Experts of a small language model.
Size: width 512, 141M parameters.
Below are experts of layer 7 (counted from 0) of a mixture-of-experts language model. Rows are named router (the router's row for the expert), gate (a neuron's input weights, with its number), up (a neuron's input weights, with its number) and show model dimensions 256-287. Each number is 50 + 10 x the weight over its row's rms, rounded and kept within 0 to 99.
After each expert's rows: a language model's description of what the expert responds to. This comes from a sample of Wikipedia text that the model never trained on.

# expert 56
router:37 38 61 60 53 49 66 16 55 56 48 61 43 46 33 53 35 50 53 46 36 44 44 42 46 30 39 53 47 50 51 51
gate0:48 50 59 66 71 56 50 43 52 43 73 47 45 52 43 56 48 47 47 48 39 42 47 46 39 32 42 43 52 50 48 27
up0:34 50 60 61 62 59 47 32 68 35 45 50 43 57 44 63 56 44 39 69 39 35 50 35 56 32 45 36 36 43 51 50
gate1:47 42 41 40 58 45 47 40 62 70 45 55 41 45 44 66 51 61 50 48 51 40 48 37 53 60 46 48 41 56 46 39
up1:55 49 54 30 40 48 45 39 53 48 50 49 66 41 60 42 57 40 43 50 35 48 39 53 34 51 28 35 68 49 43 36
gate2:59 55 54 30 52 64 70 43 46 37 54 64 49 44 43 48 47 50 40 53 39 49 59 36 45 32 35 48 45 38 50 70
up2:52 41 43 46 45 53 40 60 56 36 41 57 52 36 54 48 37 56 60 69 52 39 73 20 43 34 57 48 61 55 53 49
gate3:55 51 57 54 57 69 54 33 55 67 39 54 60 44 45 54 50 63 59 44 45 73 43 51 66 58 50 58 51 59 60 33
up3:55 32 57 53 58 57 48 33 49 68 45 65 60 56 59 45 61 51 53 35 39 51 67 57 83 59 47 42 54 60 50 45
gate4:56 69 61 39 58 45 58 68 43 59 43 59 37 36 51 57 58 56 62 62 46 34 47 49 55 53 30 58 59 63 62 59
up4:37 52 38 76 49 42 66 35 33 62 65 51 42 46 41 53 66 52 52 40 47 50 59 58 46 56 38 58 50 51 59 54
gate5:50 38 39 39 59 41 56 45 32 42 62 68 54 35 61 50 58 48 62 54 38 47 37 68 48 61 63 35 71 42 54 63
up5:45 45 48 29 56 48 62 45 46 44 58 51 62 31 49 66 60 59 60 58 39 50 41 62 69 56 41 35 52 62 46 54
gate6:53 50 67 41 54 50 61 28 40 73 68 44 60 39 50 51 48 35 57 57 37 57 49 41 56 47 22 52 42 57 50 35
up6:52 51 64 30 38 49 57 45 50 65 41 48 45 43 49 46 53 56 45 53 41 49 55 44 41 74 35 45 48 47 48 37
Description: Main verbs and participles. Main verbs and past participles after was, is, or to, such as released, born, used, found, married.

# expert 33
router:58 50 43 44 47 43 57 49 62 41 59 71 31 50 36 29 35 48 71 44 32 51 56 46 38 43 51 43 40 46 59 28
gate0:71 45 44 57 68 48 60 57 54 42 59 52 45 54 54 41 47 38 66 53 27 56 59 56 56 37 53 45 53 50 54 39
up0:62 49 54 57 57 49 46 44 48 31 61 56 43 45 56 46 53 53 62 64 42 48 61 54 50 46 56 56 41 50 55 46
gate1:35 43 35 42 62 49 46 50 62 35 39 51 53 53 58 49 41 37 42 67 46 47 58 47 42 49 43 47 54 50 53 45
up1:63 40 59 62 63 46 38 74 66 35 48 52 56 56 67 37 54 45 52 54 40 61 53 38 32 56 56 44 60 31 53 38
gate2:61 49 45 44 43 48 54 54 54 37 30 55 38 39 41 54 57 54 57 67 40 50 59 50 44 54 55 52 45 27 53 54
up2:71 39 42 45 39 58 74 40 56 42 41 64 42 35 57 42 44 39 40 72 47 50 60 37 47 46 69 64 58 39 54 58
gate3:52 45 45 33 63 52 51 33 49 48 34 54 56 47 26 43 47 52 46 52 47 52 54 51 48 52 61 53 45 64 47 47
up3:46 49 40 51 43 56 54 46 41 64 56 33 59 54 60 54 60 56 52 46 36 40 49 63 66 55 60 46 43 48 56 39
gate4:49 73 39 48 42 26 51 59 55 47 49 52 57 59 34 53 52 48 56 44 49 43 49 49 54 45 46 48 45 60 43 37
up4:62 47 37 45 51 35 63 49 51 50 53 38 56 53 37 26 48 55 56 52 59 39 65 46 51 58 59 60 48 53 61 41
gate5:69 39 41 47 53 47 53 58 57 33 50 49 46 54 58 42 50 34 55 71 30 47 62 51 53 42 49 42 51 49 71 38
up5:59 40 51 24 66 39 60 50 48 44 46 49 52 55 55 40 51 50 63 65 34 44 52 58 84 37 52 45 45 54 62 61
gate6:69 61 58 56 61 56 64 41 37 48 67 46 35 37 47 56 45 51 47 64 49 51 51 59 59 42 56 46 44 48 67 55
up6:54 57 59 46 65 47 59 54 42 52 49 45 49 39 54 57 54 56 36 52 39 33 37 44 45 40 66 24 57 65 49 49
Description: Name hyphens and parentheses. Hyphens inside double surnames, surname endings like -ensis, -ić and -yev, and parentheses after names in sports and taxonomy lists.

# expert 53
router:43 47 59 55 53 43 51 38 52 37 70 62 42 47 46 42 29 38 57 33 54 47 60 38 54 36 47 67 60 57 51 47
gate0:59 27 38 58 46 47 64 57 55 52 43 55 46 52 44 46 30 65 63 34 43 66 57 58 58 63 50 48 50 46 55 49
up0:45 43 60 53 44 37 42 42 45 55 47 64 62 44 58 39 48 66 52 60 39 46 45 40 44 45 56 57 45 51 47 77
gate1:60 36 49 34 52 58 50 54 53 60 57 48 47 54 45 58 40 61 58 53 45 40 57 59 48 45 51 41 41 43 47 46
up1:59 37 64 55 49 42 56 56 52 46 62 50 50 44 70 44 38 38 53 34 54 44 59 32 41 45 61 40 61 41 50 39
gate2:47 56 60 35 51 45 61 51 68 51 61 66 30 37 46 39 54 43 69 50 53 42 57 42 41 41 46 48 44 36 32 66
up2:76 53 34 50 31 55 48 48 49 44 41 54 54 59 61 62 59 59 44 76 42 63 46 45 50 26 52 55 52 54 60 53
gate3:46 70 56 35 25 67 58 38 28 51 52 44 65 45 32 40 57 37 67 61 35 52 49 53 57 56 54 69 58 42 69 19
up3:62 42 41 40 62 46 50 41 42 61 60 33 55 63 65 57 49 55 63 42 54 45 48 48 59 34 79 45 54 68 54 45
gate4:68 61 49 52 43 56 41 46 48 62 58 47 59 55 39 41 37 65 53 48 60 47 41 48 59 57 52 41 58 82 54 34
up4:59 70 48 51 49 47 44 43 50 43 83 59 38 47 46 28 45 37 41 53 67 51 46 65 56 67 46 60 48 52 56 27
gate5:62 44 52 43 39 47 44 34 55 41 63 67 48 42 60 60 57 50 51 54 42 49 66 46 64 45 58 53 60 40 44 52
up5:52 55 62 25 60 21 52 49 55 59 35 58 50 45 54 56 57 56 63 54 47 67 58 48 69 49 49 48 69 43 43 53
gate6:46 51 53 50 58 64 41 50 42 41 59 41 60 41 27 83 51 27 47 40 39 41 48 49 64 42 38 52 39 55 59 41
up6:41 52 50 54 53 68 40 59 33 51 54 41 54 69 49 74 51 43 45 39 47 42 44 47 59 42 56 50 59 55 45 42
Description: Action verbs in careers. Past-tense action verbs after a person as subject in careers and elections, such as took, won, received, served, returned, elected.

# expert 60
router:49 36 27 56 48 52 48 43 43 51 36 58 38 37 45 46 45 47 54 52 48 31 50 31 38 43 41 51 53 60 50 43
gate0:51 44 40 38 62 59 60 49 42 41 59 44 51 50 35 30 53 55 70 49 50 46 58 37 52 29 42 53 68 48 53 37
up0:43 48 52 52 68 50 34 53 38 35 46 45 67 51 44 55 50 46 59 54 66 49 38 49 53 41 51 51 62 47 52 45
gate1:49 41 37 55 58 56 46 53 50 62 39 65 58 49 56 49 18 57 50 50 45 53 54 42 42 31 56 45 51 57 53 52
up1:45 49 45 45 39 50 57 56 55 44 60 45 64 56 67 46 44 45 56 43 42 53 53 41 52 45 46 30 62 41 49 40
gate2:67 59 47 45 48 57 53 46 51 46 45 58 45 40 53 42 55 54 64 44 57 49 57 43 50 52 37 48 36 40 58 59
up2:57 48 32 33 47 72 62 62 44 46 50 43 61 42 42 39 65 46 27 53 46 50 41 44 46 43 47 48 40 32 56 62
gate3:55 45 42 45 38 69 55 49 48 56 48 48 61 42 46 54 46 47 45 34 33 53 45 38 59 57 41 48 41 41 45 55
up3:60 48 48 57 55 53 61 43 36 53 57 54 54 54 40 62 62 50 48 40 34 48 53 53 68 56 34 50 55 49 60 70
gate4:41 33 57 56 52 48 62 62 40 41 54 40 55 55 45 54 65 58 48 48 42 31 49 57 47 44 53 42 51 55 46 30
up4:58 74 45 51 60 30 45 44 43 46 71 50 33 49 29 50 43 50 47 68 50 50 62 45 42 40 43 61 41 47 56 46
gate5:47 24 55 39 31 52 47 49 59 44 47 46 65 52 57 56 30 53 58 72 44 39 67 46 62 52 51 34 61 63 46 50
up5:51 55 29 39 69 41 52 52 35 52 69 48 54 39 52 76 64 53 60 52 46 40 46 69 67 61 70 44 35 48 51 59
gate6:64 57 42 56 50 52 51 32 53 57 58 49 42 46 41 55 43 49 55 64 53 46 47 57 34 41 33 51 44 41 57 56
up6:45 50 46 49 53 57 50 46 38 62 43 55 45 47 37 48 51 47 46 56 58 41 46 46 25 56 44 40 51 49 52 47
Description: Auxiliary and linking verbs. Forms of be, have and modal verbs after a subject, such as was, is, are, had, would, often in quotes or census lines.

# expert 25
router:53 37 47 60 54 34 52 31 37 47 43 60 38 47 47 53 33 39 51 56 36 35 72 42 37 38 33 49 41 38 50 36
gate0:61 27 36 31 62 53 42 42 52 59 56 46 54 61 35 22 60 50 64 45 43 46 61 43 59 58 40 44 57 52 59 56
up0:53 45 26 49 55 42 51 41 49 51 48 53 50 44 49 37 46 58 64 43 59 40 53 53 44 60 38 53 50 53 52 50
gate1:52 60 49 58 55 60 55 45 54 66 52 53 51 64 46 62 45 33 38 69 43 41 62 42 29 24 23 40 50 44 69 47
up1:48 48 44 42 47 48 35 57 57 30 48 47 59 41 65 29 47 37 60 50 58 48 49 43 42 24 39 51 59 49 52 43
gate2:68 48 58 50 45 51 31 62 59 22 46 69 33 41 52 47 44 49 44 38 45 50 47 55 44 49 54 54 68 42 43 71
up2:53 50 43 44 29 77 73 44 52 39 50 63 55 48 48 50 54 50 43 80 60 47 68 46 50 32 49 43 47 52 55 58
gate3:50 37 52 29 51 59 59 24 34 44 33 67 52 44 29 35 53 50 48 34 48 57 28 47 36 46 41 67 56 66 52 47
up3:63 32 49 39 49 30 42 23 41 65 54 54 46 49 54 40 61 43 46 23 38 38 57 49 60 39 37 52 50 53 64 53
gate4:55 53 62 60 60 50 51 52 53 54 60 48 65 33 48 52 46 59 59 57 64 59 61 62 45 52 48 44 49 42 40 37
up4:44 57 36 56 53 40 55 38 35 42 64 55 27 45 48 46 53 53 51 41 50 58 51 44 37 54 54 33 41 42 41 51
gate5:63 39 60 38 41 45 48 42 47 59 70 55 52 63 60 54 54 54 55 48 43 44 48 47 53 65 35 38 23 54 49 48
up5:45 59 54 45 65 52 63 49 49 41 49 52 62 47 59 54 50 50 61 62 44 54 33 58 70 40 55 60 75 55 49 47
gate6:58 60 53 57 55 44 41 31 48 62 74 37 61 50 30 74 57 37 51 72 52 52 57 50 51 54 36 53 42 38 63 53
up6:47 53 41 45 48 55 38 48 43 55 78 34 49 56 45 68 38 46 50 59 50 58 53 30 45 51 41 52 51 48 41 44
Description: Field separators and colons. Colons after infobox field labels, table pipes, list numbering and sentence-final periods, such as Postal code:, PIN:, 1., 4.

# expert 19
router:68 45 42 59 50 36 52 32 62 51 61 68 38 45 48 39 40 45 62 47 45 41 69 32 41 38 50 42 41 60 62 35
gate0:56 43 29 59 48 42 42 41 48 40 37 51 56 52 46 64 45 51 76 34 39 56 41 60 67 44 43 43 32 55 74 47
up0:73 56 43 70 68 46 52 48 56 40 55 51 58 53 32 57 53 41 58 38 56 65 49 68 45 54 50 47 43 53 54 49
gate1:67 57 41 44 57 56 47 43 37 61 60 44 52 50 44 63 33 43 47 52 48 52 44 43 44 37 31 42 40 66 45 39
up1:56 46 46 47 53 56 37 41 53 45 55 35 61 45 47 54 49 39 57 36 57 66 50 53 41 50 48 41 64 34 48 52
gate2:63 52 49 39 39 52 54 52 55 58 43 55 67 44 68 60 37 40 32 47 43 59 47 47 44 62 42 64 56 42 57 61
up2:54 46 47 55 55 59 57 32 43 53 55 60 58 42 57 49 53 50 39 63 40 57 62 46 43 40 50 58 44 55 58 67
gate3:47 59 41 54 52 60 43 32 44 51 42 54 62 42 35 52 54 45 51 48 35 50 54 53 47 45 49 73 43 55 38 30
up3:46 59 47 65 61 55 51 39 41 59 49 34 52 58 63 53 43 49 61 54 28 38 70 47 51 37 46 54 35 58 43 41
gate4:52 59 31 35 60 58 40 51 61 36 63 55 57 81 49 36 58 37 73 53 57 61 52 38 63 47 44 65 41 46 58 45
up4:55 44 47 53 50 21 60 48 51 37 56 72 38 43 30 44 62 44 52 51 39 52 61 36 56 30 60 55 47 52 54 48
gate5:56 50 48 44 59 52 50 55 36 64 57 56 52 50 56 41 62 37 52 63 36 45 36 63 41 63 45 36 32 62 45 43
up5:69 68 45 67 71 57 62 45 44 39 45 36 55 48 53 61 48 49 40 50 45 50 30 57 70 55 54 44 31 49 55 52
gate6:66 65 61 62 48 54 58 40 40 62 73 54 45 56 51 57 47 42 69 50 55 38 51 45 53 62 49 47 32 39 58 44
up6:61 52 58 52 56 52 62 47 39 46 49 53 37 54 51 49 38 44 56 36 62 39 54 46 32 51 57 40 37 48 42 50
Description: Table cells and numbers. Pipes and numbers inside data tables, plus "no." in reference numbers and decimal points, such as Reference no., 0.19.

# expert 14
router:57 44 31 36 58 45 78 39 47 62 44 62 50 46 46 39 39 51 56 36 43 48 60 30 56 30 58 43 56 51 63 41
gate0:47 53 56 57 40 44 52 55 64 48 62 59 37 47 45 57 44 60 53 57 43 55 73 56 43 36 68 67 55 49 42 24
up0:43 54 55 65 54 52 41 48 57 54 50 60 56 54 59 47 46 63 49 57 49 53 61 50 47 39 55 55 53 49 64 35
gate1:45 50 34 45 64 57 49 49 43 37 37 62 47 37 41 64 44 50 50 57 55 52 75 51 55 50 40 51 49 55 63 55
up1:40 38 46 58 60 36 32 46 50 53 70 53 63 47 55 48 44 51 63 29 57 57 47 39 36 47 46 48 55 48 66 51
gate2:59 58 37 44 59 63 68 46 52 47 53 58 40 43 55 51 54 56 47 64 57 64 61 50 66 36 44 44 50 49 59 62
up2:55 55 79 44 33 41 81 22 64 50 53 72 52 49 47 42 56 53 41 73 58 48 60 43 43 47 46 48 35 41 45 51
gate3:44 55 17 40 54 75 50 43 32 62 53 53 51 48 50 25 65 52 58 52 45 59 55 53 47 62 51 57 45 51 64 43
up3:79 54 45 50 55 48 63 44 56 86 57 45 55 61 62 47 58 60 55 44 32 43 45 61 57 49 39 54 61 56 48 39
gate4:72 59 34 53 52 29 33 53 57 57 47 35 56 42 56 52 61 60 64 54 42 46 58 44 51 37 52 51 37 65 39 55
up4:48 54 39 44 55 46 52 46 40 50 66 55 49 54 54 43 62 57 45 59 52 52 52 56 65 41 62 55 46 49 47 47
gate5:43 36 40 59 47 48 52 51 51 42 64 84 59 54 46 64 58 36 42 43 48 38 55 63 46 19 48 44 45 57 54 49
up5:40 37 43 35 63 44 75 45 47 47 55 64 66 37 50 71 53 36 60 53 56 60 45 52 65 22 42 58 55 63 55 55
gate6:70 53 59 43 45 60 72 52 47 58 65 36 51 50 53 53 44 52 61 78 45 45 49 59 44 41 37 68 44 40 62 40
up6:50 53 58 26 40 63 73 54 45 58 53 50 52 66 47 61 42 50 54 63 32 42 45 54 35 33 26 61 48 51 56 41
Description: Parentheses and acronym starts. Opening parentheses before acronyms, and the first capital letter of an acronym or name inside them, common in party and election text (PTC, (LGBTI)).

# expert 59
router:49 40 48 62 39 51 66 46 41 58 54 50 42 60 45 45 54 51 49 41 51 41 74 42 52 36 54 51 48 41 56 46
gate0:48 45 45 62 53 48 41 51 39 44 61 48 64 45 49 39 61 65 47 40 44 64 64 55 63 37 45 47 60 66 54 55
up0:38 54 46 70 44 49 28 54 47 50 43 51 69 44 59 40 73 56 49 42 48 49 60 49 55 49 40 70 40 54 48 53
gate1:56 58 35 53 79 40 56 61 39 50 39 44 42 50 43 51 42 30 40 67 43 46 50 57 63 23 45 41 56 51 56 55
up1:67 37 15 57 61 39 49 47 50 55 50 46 39 50 52 52 47 32 49 54 44 64 46 50 47 35 49 56 53 35 56 58
gate2:51 49 71 38 44 59 53 52 48 31 31 55 40 45 47 48 62 61 46 58 59 50 58 40 51 47 44 45 49 42 33 69
up2:34 47 45 57 51 57 55 27 39 40 38 63 40 47 48 46 53 60 36 66 56 55 59 39 48 35 56 64 24 52 40 63
gate3:45 52 34 47 36 55 40 37 48 63 49 50 64 57 32 39 58 51 54 48 51 57 47 42 46 42 28 69 64 37 45 42
up3:53 51 56 56 37 41 42 41 62 51 75 47 55 67 56 28 71 51 64 54 63 47 66 36 50 52 42 76 53 29 41 58
gate4:56 58 55 55 26 45 49 66 54 33 57 49 51 53 48 50 44 47 45 52 47 52 58 47 54 42 39 50 43 58 30 54
up4:55 35 47 60 53 51 56 51 50 62 63 65 32 41 53 49 66 52 55 69 51 54 64 44 59 49 47 52 46 31 47 61
gate5:61 47 54 39 55 55 46 33 42 50 62 65 56 46 48 52 58 43 48 74 26 34 70 59 53 52 50 50 57 33 64 39
up5:40 44 65 49 60 48 62 51 45 54 51 68 63 44 53 51 63 49 63 70 50 43 51 51 60 57 33 43 54 39 54 61
gate6:50 46 56 56 38 53 48 43 66 49 59 42 50 54 36 40 43 36 59 47 45 48 45 55 50 46 42 49 47 50 65 40
up6:48 38 63 45 42 48 62 59 43 42 47 34 42 56 40 53 50 52 51 41 51 58 38 57 29 47 46 47 41 59 57 34
Description: Ordinals and rank words. Ordinal words and suffixes in league divisions, placings, centuries and units, such as Second, Fourth Division, 10th, 99th, third century.

# expert 45
router:56 37 44 58 54 51 73 40 53 60 49 58 28 47 55 54 42 33 46 46 46 49 53 30 44 48 54 68 39 50 65 52
gate0:60 48 51 52 55 50 67 48 44 50 57 66 53 59 42 46 58 46 43 36 50 55 61 46 68 64 53 56 53 43 47 44
up0:55 66 50 59 62 44 61 40 63 42 52 44 51 54 50 69 54 42 36 44 47 52 55 43 57 52 55 61 37 46 46 52
gate1:50 57 42 47 53 62 66 44 43 63 46 49 52 48 46 61 37 44 39 54 38 21 54 54 52 31 53 38 46 53 62 46
up1:44 35 43 43 49 50 28 62 57 48 45 49 47 65 47 37 47 43 67 38 55 40 49 36 45 43 52 53 59 43 40 34
gate2:57 56 54 30 30 47 59 51 67 37 33 47 51 42 62 49 43 50 54 56 47 58 59 59 32 45 41 37 55 41 52 59
up2:58 57 40 56 66 63 55 47 65 56 37 69 50 35 49 39 38 62 39 68 36 48 47 33 48 49 47 61 54 44 50 62
gate3:41 52 42 47 32 85 36 43 47 48 34 73 60 45 52 38 57 36 40 54 50 47 39 57 50 51 49 37 65 59 49 44
up3:53 35 54 32 42 51 56 29 45 59 45 55 63 39 64 40 70 25 56 47 35 40 49 59 42 38 38 30 54 44 42 43
gate4:58 50 51 65 66 27 36 39 58 47 55 59 47 51 49 73 45 53 70 47 40 63 60 36 57 53 40 52 37 46 47 48
up4:53 42 32 47 41 42 50 60 44 45 64 59 55 54 43 34 51 81 66 52 32 35 65 50 42 53 27 51 64 30 57 51
gate5:54 33 40 50 44 53 49 52 47 54 67 45 49 42 51 59 49 32 42 68 36 29 53 58 49 47 49 33 52 47 50 51
up5:43 51 41 51 55 53 57 48 47 32 37 47 50 64 44 48 36 52 44 48 28 46 38 44 44 43 48 53 55 38 53 69
gate6:58 53 58 56 57 55 55 62 52 53 63 45 51 46 50 49 43 43 46 67 39 46 70 40 42 40 62 70 39 48 62 60
up6:48 59 48 41 48 52 56 74 51 69 55 41 48 48 50 46 51 42 49 50 46 42 51 45 36 37 69 69 50 55 47 57
Description: Table numbers and scores. Pipes, score fragments like 6–3 and –17, minute marks, dates and decimals in sports tables, results and coordinates.

# expert 61
router:63 46 41 60 51 54 57 55 52 58 69 58 27 46 47 41 43 45 51 51 50 37 47 39 38 40 47 50 48 45 75 36
gate0:60 52 59 66 38 50 50 54 45 49 68 54 48 52 50 38 59 63 61 56 40 55 68 54 43 50 60 54 52 62 43 42
up0:55 54 54 59 51 42 36 42 63 53 39 48 52 49 49 66 55 55 68 70 34 65 62 46 59 51 67 54 44 37 21 54
gate1:46 58 28 37 58 68 55 54 51 44 62 61 52 45 56 64 28 29 59 51 52 40 57 43 31 45 51 48 33 50 55 52
up1:57 55 43 44 55 60 58 56 64 43 56 59 57 48 53 64 35 31 62 40 54 57 43 42 37 49 59 42 53 36 52 50
gate2:65 61 52 40 43 72 68 62 67 45 36 61 36 33 46 54 52 45 52 66 36 61 63 42 39 41 33 46 34 49 51 64
up2:62 45 47 40 56 64 51 46 50 45 39 60 50 42 55 45 48 59 66 71 43 53 59 39 52 26 46 48 39 52 44 65
gate3:46 50 30 52 60 76 50 46 57 63 51 46 53 39 48 49 52 54 56 55 50 52 53 63 51 46 56 54 56 61 56 51
up3:51 52 48 55 55 49 49 55 69 59 76 45 39 48 72 48 52 34 54 54 47 36 48 49 47 55 63 51 62 56 56 48
gate4:62 48 45 64 56 45 47 66 51 63 47 65 55 58 60 71 33 75 53 33 67 46 47 42 50 45 57 45 53 66 38 50
up4:43 55 41 52 58 49 56 41 53 49 64 58 33 37 45 40 56 27 45 71 62 56 46 38 58 43 48 39 46 51 39 43
gate5:51 45 55 47 51 36 40 40 51 50 60 50 44 52 51 48 34 27 49 68 34 41 45 60 39 45 57 58 77 48 50 31
up5:50 56 48 47 63 55 66 49 64 47 31 65 55 56 62 66 49 60 47 57 31 43 27 53 54 47 48 53 63 46 39 51
gate6:66 48 49 36 58 44 62 38 34 50 73 40 44 39 36 71 47 40 52 55 38 39 43 40 34 43 44 50 40 37 54 44
up6:53 38 50 35 52 47 68 60 41 62 60 53 44 51 52 67 43 51 52 53 37 45 44 39 25 52 55 43 41 44 47 51
Description: Articles and determiners. Articles and determiners opening noun phrases in prose, such as a, the, an, this, each, another.

# expert 36
router:63 39 49 44 51 57 48 44 51 61 54 65 23 63 32 45 35 63 64 49 37 47 64 29 41 46 40 41 42 48 49 44
gate0:57 43 28 41 59 44 45 49 45 56 51 59 52 46 32 51 40 47 60 53 53 59 66 41 44 33 62 49 59 67 54 38
up0:55 49 45 38 55 57 41 48 55 48 53 62 63 39 55 67 54 41 60 65 49 49 59 27 48 63 52 55 55 51 49 50
gate1:42 55 60 56 54 66 50 71 46 65 43 64 52 55 59 54 27 53 54 51 51 33 49 48 61 54 47 47 53 60 54 56
up1:57 40 50 55 50 54 37 47 58 41 52 49 46 60 60 32 38 44 65 36 63 57 43 51 50 56 39 36 52 43 75 46
gate2:75 64 40 52 41 48 48 50 55 49 36 78 35 32 48 50 72 52 49 58 48 49 57 50 34 49 43 60 49 24 52 54
up2:58 37 54 57 46 51 61 40 57 30 39 74 58 32 48 61 48 55 37 64 42 41 48 50 32 38 47 70 46 49 42 53
gate3:41 60 33 43 54 75 53 33 40 59 41 48 44 36 45 44 47 57 73 50 43 63 49 47 51 59 51 56 42 46 39 53
up3:69 43 37 36 51 65 44 27 41 52 48 36 54 45 54 50 58 48 54 51 26 44 52 51 45 56 46 58 44 45 39 56
gate4:61 58 39 52 57 42 35 58 48 50 51 33 54 70 45 57 44 68 53 60 48 42 65 31 62 42 40 41 32 44 35 60
up4:45 62 57 49 46 60 62 62 40 54 68 59 64 44 38 28 62 54 50 59 52 49 41 52 52 53 65 42 45 36 55 56
gate5:57 40 55 47 46 57 67 44 55 32 68 56 54 51 48 49 27 44 52 67 43 33 54 72 57 50 54 47 42 41 53 47
up5:33 44 51 51 54 42 56 51 57 27 44 53 65 52 49 55 61 51 36 47 58 55 51 60 53 33 36 54 30 55 49 35
gate6:51 54 55 58 44 43 57 57 55 61 64 46 50 46 45 38 42 48 52 46 48 49 54 58 51 45 37 71 35 44 55 48
up6:48 51 50 57 45 55 58 67 50 67 50 45 31 40 51 49 50 51 39 49 40 41 63 49 47 52 49 50 43 47 40 47
Description: Table and list punctuation. Line breaks, table pipes, opening parentheses after article titles, dashes and semicolons in tables, score lists and infoboxes, such as Polzelo ( and 1–2;.

# expert 47
router:56 43 60 55 61 48 60 32 51 58 64 43 34 67 42 42 48 50 42 41 45 39 58 41 31 36 53 40 46 34 61 52
gate0:58 36 37 53 56 63 45 50 49 64 62 44 58 62 34 39 57 57 63 33 45 54 69 57 54 31 56 44 56 40 50 57
up0:53 42 47 56 48 65 52 47 70 54 42 45 51 44 66 53 54 45 67 30 50 49 50 39 41 44 52 42 41 52 45 46
gate1:40 43 63 42 52 51 61 44 48 42 44 36 54 60 73 52 38 61 48 59 53 41 61 50 42 39 34 53 44 60 58 51
up1:57 31 43 29 56 49 50 39 54 43 68 48 52 39 63 50 45 43 56 52 61 39 54 24 45 44 58 50 56 36 56 30
gate2:63 51 52 35 52 47 43 54 58 42 37 55 37 55 36 48 71 57 43 57 40 40 54 58 55 50 45 35 64 44 53 53
up2:67 31 38 47 40 64 68 20 53 48 68 60 59 38 47 60 42 47 26 62 44 37 54 53 49 53 61 56 45 57 58 42
gate3:43 71 46 46 53 80 53 32 29 67 53 50 52 52 38 45 35 49 49 40 70 53 46 58 58 39 51 46 51 49 51 35
up3:64 61 46 29 40 45 46 39 29 56 63 47 43 43 61 48 58 39 45 37 42 51 58 40 60 45 36 59 50 58 57 49
gate4:49 60 46 60 40 43 47 56 46 44 42 49 55 44 43 57 53 58 56 43 49 48 41 58 55 41 55 41 61 44 43 57
up4:31 60 38 59 42 45 45 53 42 60 66 51 39 58 44 48 47 59 51 67 53 54 52 38 41 56 54 59 52 33 52 39
gate5:74 42 75 55 51 57 62 51 67 55 55 51 43 34 46 54 52 51 37 56 45 57 55 48 42 47 54 23 43 42 58 30
up5:47 58 46 32 65 57 61 47 42 47 62 48 53 43 52 56 54 43 60 60 38 60 49 49 81 46 47 41 51 37 42 65
gate6:52 54 61 54 55 45 54 45 49 64 70 29 46 49 36 46 34 33 51 53 34 65 45 60 56 42 31 69 48 51 60 60
up6:38 56 60 52 65 38 48 61 56 50 52 26 37 50 44 58 50 46 55 42 44 46 41 40 49 57 37 70 38 56 54 76
Description: Football statistics table cells. Pipes, slashes, zeros and blank cells inside football or sports career tables, plus fields like Apps, Goals, Position, loan.

# expert 62
router:62 28 33 44 58 57 58 29 42 56 64 50 40 34 43 26 27 40 71 51 48 45 61 39 44 49 45 55 40 47 55 54
gate0:57 51 34 48 58 59 52 63 62 48 71 50 48 59 36 49 61 59 60 26 50 40 53 48 53 60 61 43 45 50 57 51
up0:56 66 57 47 61 50 46 54 67 43 57 56 57 35 36 41 60 50 72 52 51 49 46 52 34 43 55 50 24 60 47 67
gate1:62 53 47 48 64 56 56 48 48 43 49 46 51 44 48 40 24 33 51 72 42 54 46 49 61 49 35 62 44 58 44 53
up1:41 46 54 38 49 46 51 60 51 41 63 25 60 34 66 24 24 37 64 41 47 70 44 55 49 56 43 46 55 40 51 46
gate2:56 59 56 34 46 40 52 56 51 40 66 58 32 53 41 42 54 48 45 50 46 46 64 66 40 50 41 58 64 45 44 75
up2:78 42 41 44 46 42 71 59 61 48 58 64 48 44 39 51 38 45 31 68 39 43 63 53 55 35 46 50 48 50 53 54
gate3:53 48 38 44 52 62 54 19 40 47 35 48 50 31 22 35 37 54 53 35 46 48 39 51 43 53 52 64 48 37 37 48
up3:52 58 56 53 35 52 47 15 53 48 42 42 47 54 63 51 64 49 54 58 45 37 51 47 47 57 52 54 42 43 29 48
gate4:64 76 50 49 63 34 59 47 57 54 74 45 45 41 39 41 53 47 57 53 48 55 42 50 59 47 54 49 54 56 31 48
up4:39 57 40 25 48 35 38 55 33 55 60 49 39 50 36 24 46 54 56 57 48 50 61 40 45 45 52 52 36 31 49 52
gate5:54 37 52 55 55 33 60 56 41 62 40 57 41 43 52 60 50 40 43 54 39 43 47 62 43 50 43 42 47 40 45 47
up5:48 55 43 31 61 61 71 48 46 43 57 56 66 62 52 66 51 48 37 56 36 38 25 77 63 43 53 47 57 61 40 63
gate6:47 48 61 39 54 55 56 39 42 67 59 45 52 35 49 47 44 42 56 69 34 49 58 55 54 30 42 58 25 57 56 52
up6:56 50 44 51 49 44 45 51 33 69 50 42 56 48 66 44 47 42 55 69 47 42 74 50 41 43 34 43 30 69 45 42
Description: Conjunctions, list separators. Connectors and separators such as or, and, slash, semicolon, and line-initial list hyphens in infobox and list text.